Below are experts of layer 6 (counted from 0) of a mixture-of-experts language model. Rows are named router (the router's row for the expert) and show model dimensions 0-127. Each number is 500 + 40 x the weight over its row's rms, rounded and kept within 0 to 999. Numbers have three digits each.
After each expert's rows: a language model's description of what the expert responds to. This comes from a sample of Wikipedia text that the model never trained on.

# expert 10
router:410518537581435429532519521565540561470493519553417519523566530481540565493414499510474513501504472514486527525488535502518470509530553534560496475465489522488553559517527500469504491415581516448537521485501479539552522525482441505519522432573541473525469537468544407460472556505455566498487492498457524461484464515403474541516519530549484455477560481524458554491448479561513495485550
It responds to: Colons, commas, pipes, dashes, and words like by, with, against, featuring that precede a name in sports results, cast lists, and squad tables.

# expert 27
router:515530436466590498508443634519492535481458493544508451459543432470541461461522478508498515560466476470513434587485478518529491489447498486486489500505488558529476533501557478469484547452469537521532453507525522495546471503547455475485523510552569584502434539514549523473500474498483511459539430528516416472509467523543483528439563472515455457483522458486546543488566447522411444550446
It responds to: Opening parentheses, quotation marks and brackets starting acronyms, glosses or notes after a name, such as (SHAPE), (FCI), "Circus (".

# expert 6
router:532453490456524515468465455498462537498483376555547551451499547560534485522442529442547548390443544480497562537564508449484537531585509478533532471522468510504447456496476603447441543526482502548506481481492466477442539514493507517470426476526541466450470552517530506487493481514501516431512486536470526515451470470495491516489528537514515429423550480518416531470536447499494511498435
It responds to: Head nouns of organizations and groups, usually after the or a and before of, such as University, Institute, Team, players.

# expert 26
router:534463507486534488543530504467470516432523523491491540488536536529551470481511491454486478508507506596513459512459486499461450555575514460506516487474503537584447582489494487478460489593540474517481540501452442520515450464467450474450506535465546440485429472442500433505503495495474435481450520431476540458412508528505536471574562542542527475601556493470485522515451469482425408486533
It responds to: Common noun or verb stems at word start, often before -s, -ing or -ed, such as track, film, design, play, record.

# expert 28
router:526522491472496501470494509558457428554505438517539503542462408521503463510551411481476473429492514561492528483434490508578448593496476414476454507483529491422504515543515546502418477489469518494515516479494521489462404497495487490559457507411503427508478434489494520501470485503480560553516542514526460493514454515487506461507474459442585468432558481546507525461461491414463494513441
It responds to: Short letter fragments in the middle of words after a first letter or two, like B-und-esliga, Sch-ed-ule, num-b-ers, bu-d-getary.

# expert 20
router:484546468477515405499468444525490485490502528467440424501503394468520471508492569439533565491482552436534474540476493539524508496531509480482502491504461482493460510474521417513489583516577491510510553494496503583595500509545469495449461505512533479439446477531508435467425592469539476521529572493510536500445509535493497482498557550534572520441437512526468491496518507448531496526599
It responds to: Media nouns like film, TV, album, book, episode, slashes inside web addresses, and number or name endings in table cells.

# expert 22
router:415506535504470480507490436482453544558433525510543550484537478491456479549406453497502474545524550492582454458522535520474483481511544459519506497460523436546510542556514532521519506481469453518498464487523466482438511494537479553427427481470548504471494484498488487500567459450505459464519427528453461533451576523514461455609434487593525457537510554522587500524442516453485532523526
It responds to: Inflected main verbs right after a subject, typically past tense in biographies and plot summaries, such as took, began, moved, signed, takes.

# expert 5
router:496533492429517536479447472473492559500460458553523477540449432503527476491458498516453511504531542466499509554468454562499437485503581460430487501515485449448523545454474570440474584444559508563499537604467383533524462531514449520540455530503482415516520530466543465534489477447494481539505500488555549535518490486478460557548528567466455485520584472490471491476541500473548517491516
It responds to: Single capital letters and short uppercase pieces inside codes, acronyms and regnal numerals, such as XIV, MIUI, GDB, SIL.

# expert 1
router:513477458409493463597446523495441439493507474484515431472427544485484496515534441447513507537543536438413549490556610531469521513446548484501502592482515457471487491425506464466508472544512533532475499551491490535508503535478548507444539471480498475569501509523496505479471465507475445567529475545532547525587445520443474528446506456470518481564503470499452498464560453420478496465502
It responds to: Adverbs, negation and modifiers such as not, more, first, never, fully, prefixes un- and in-, and hyphens in compounds like two-time.

# expert 11
router:519477560471463537541475470456523491569441565475505543536497535536493573560514567460447558527483514576460467545532479426536520495456534578425522479460528533515495499466527474453498485467491522435490539413485454498564511494578529557556470451468517560480448486492456564498464445502446528497470533480436433441528452515567475527493463432518511520443490520464471535512517539509533475563503
It responds to: Inner word pieces after a prefix and before a suffix such as -tion or -ted, like cont-ac-ted, ef-fec-t, con-stitu-ency.

# expert 3
router:543527480503489520454487507472448528477474507513545489544507563436460583464433530524511526512514462467462485420431509560536497569525534504602518445497447433490531515464472497541481497484432507552493520481513524527508595489505457462563473518513527574417407555475538482482533552515525449550516462465528473486458503517494500450540572486432540492492485473567500535523454415512542469446520
It responds to: Mid-word fragments of personal and foreign names, mostly right after a capital letter, such as Franc(isco), Steph(en), Nikol-o-z.

# expert 12
router:503513438457488474494477485500498468420511429469501560513504482502535503485540513531506461468433434558454469513483517519484463389492518446530462525432549520594520466468556539530515418538551533514515492490499517472558535530486570552468486548477498525478438565456514424550466473596500444570470540533539554528528518491565476525514506569478445547490479477437547471532558494464471467514481
It responds to: Short inner or final syllables of surnames and place names, often before punctuation, such as -in- (Auchinleck), -ington, -ford, -berg.

# expert 7
router:546473497545517492452512536487486543500506466508488615454535506516456489505526551505545468508562560505450489568502451529480461554401488447474536498463499493590535521466531421472555468449507480479437479467538528495477425470472548440534518501538409486542485531527477513524488483466488543499499477465552489536475572536459503474572536528524534489560467510555519493505405531594475563479557
It responds to: Short opening stems of ordinary words, like mon(ey/k/ument), coun, cour, for(ward), tur(ned), plus function words For and No.

# expert 21
router:500561460501511508527507473436484474519525628438473511585555473503510531481522465455503508432438524533447565438523570528445459519511556620509524467529508507432457489536501493482481537523468522497548509598474501508513515488476504465458533485543581546499513455498502487532448454548571486506506536422529506550505571515493441509502529440457505534464458515510505570506491526468499521581467
It responds to: Vowel-led inner pieces of foreign names and words, often accented letters, such as Oshak-ati, Pelo-si, Nausica-ä, Czech-os-lovakia.

# expert 17
router:399459439447469525503491452503481489532471546454546509483431542553517495505559507484528506516503531491559548543465514506494533452514509484501516444585592500605514397529470500468518450533543540410526481523522544510538451532471474466551457495489464447492488544493469457498517532499481546492517510560522418560529475445464497497533560488526533567422520463511446487471507491550568474536443
It responds to: Second words or endings of US states, cities and political names, such as New York, Kansas, Georgia, Democratic, Republican, County, west.

# expert 14
router:467498562499514521467471475537535470461490547516454471500483487473474535520492505411498498524530429495501486576564462533542545537541585489507513502464430514464471527476481546456542421472489510532513535518564577519527527584496505418459577527510501411525528588477475509522500468530548439559539511449508564516527488382479476527545440512558490477485469463499533471429514479561535491502482
It responds to: En dashes between years in career or season ranges, like 2014–15, plus capital initials in acronyms such as NBA, US, FA.

# expert 24
router:441561503536456521513529503494528536489495481456495515551516529558523573552490483493499452552556560490479469491526503506475511485377456522486503501474479564411526483509470578541545467516495495452479475542481505542520573485516470609460562496491518572517442489512489484513488500426500405515481489546561534530580451507489498582497428523540456426515471497440501487514477578524428490496490
It responds to: Prepositions introducing noun phrases, especially of after some or largest, plus in, for, during, and sentence-initial In, After.

# expert 19
router:517500537454508551450497516465486497472520456480504479490573508488515425527522484485425567551485507447421537521448567522454444566537467506479551501515532411564518466454498504477443494425504555513520506503490476464508552538471514529590539497515438553514453524520556481446499545512505577421519573507480551515517507421509504434514451564524431456542552484529503518478462443534491483469560
It responds to: Tokens just before a statistic or number in infobox and census text, like Coordinates:, aged, ^{, average, UTC, at least.

# expert 0
router:474511514502510453480466460457501500480497455417493523430448520446458475496486494516405490499513563433449478479531558474506437506527519450433548516504513536444438564493512469505492492537487542494565462527518427544596454489494511465467470457513473535528511474474539480463507559601490472518504477579445428485537452481512488464485539608503525546503512510533564457472552522455430448445490
It responds to: Coordinators and separators (and, et, or, commas, dashes), plus common nouns like water, body, light before of or and.

# expert 9
router:478422423498475524420501549478468539491463501490479461537481475467519505512490544467456521385545455492551539472504577525514509568537490481469435544472451540478508499489492478492528495574466495472506446540506471535518417521535444557478496462528473513457528534465502460533468553528474523484542577584579529520507453452445528531496499482487557570472499525513525468441515459603518501453586
It responds to: English first names and name-final pieces before a surname (John, Michael, Doug), plus the apostrophe in contractions like I'll, they're.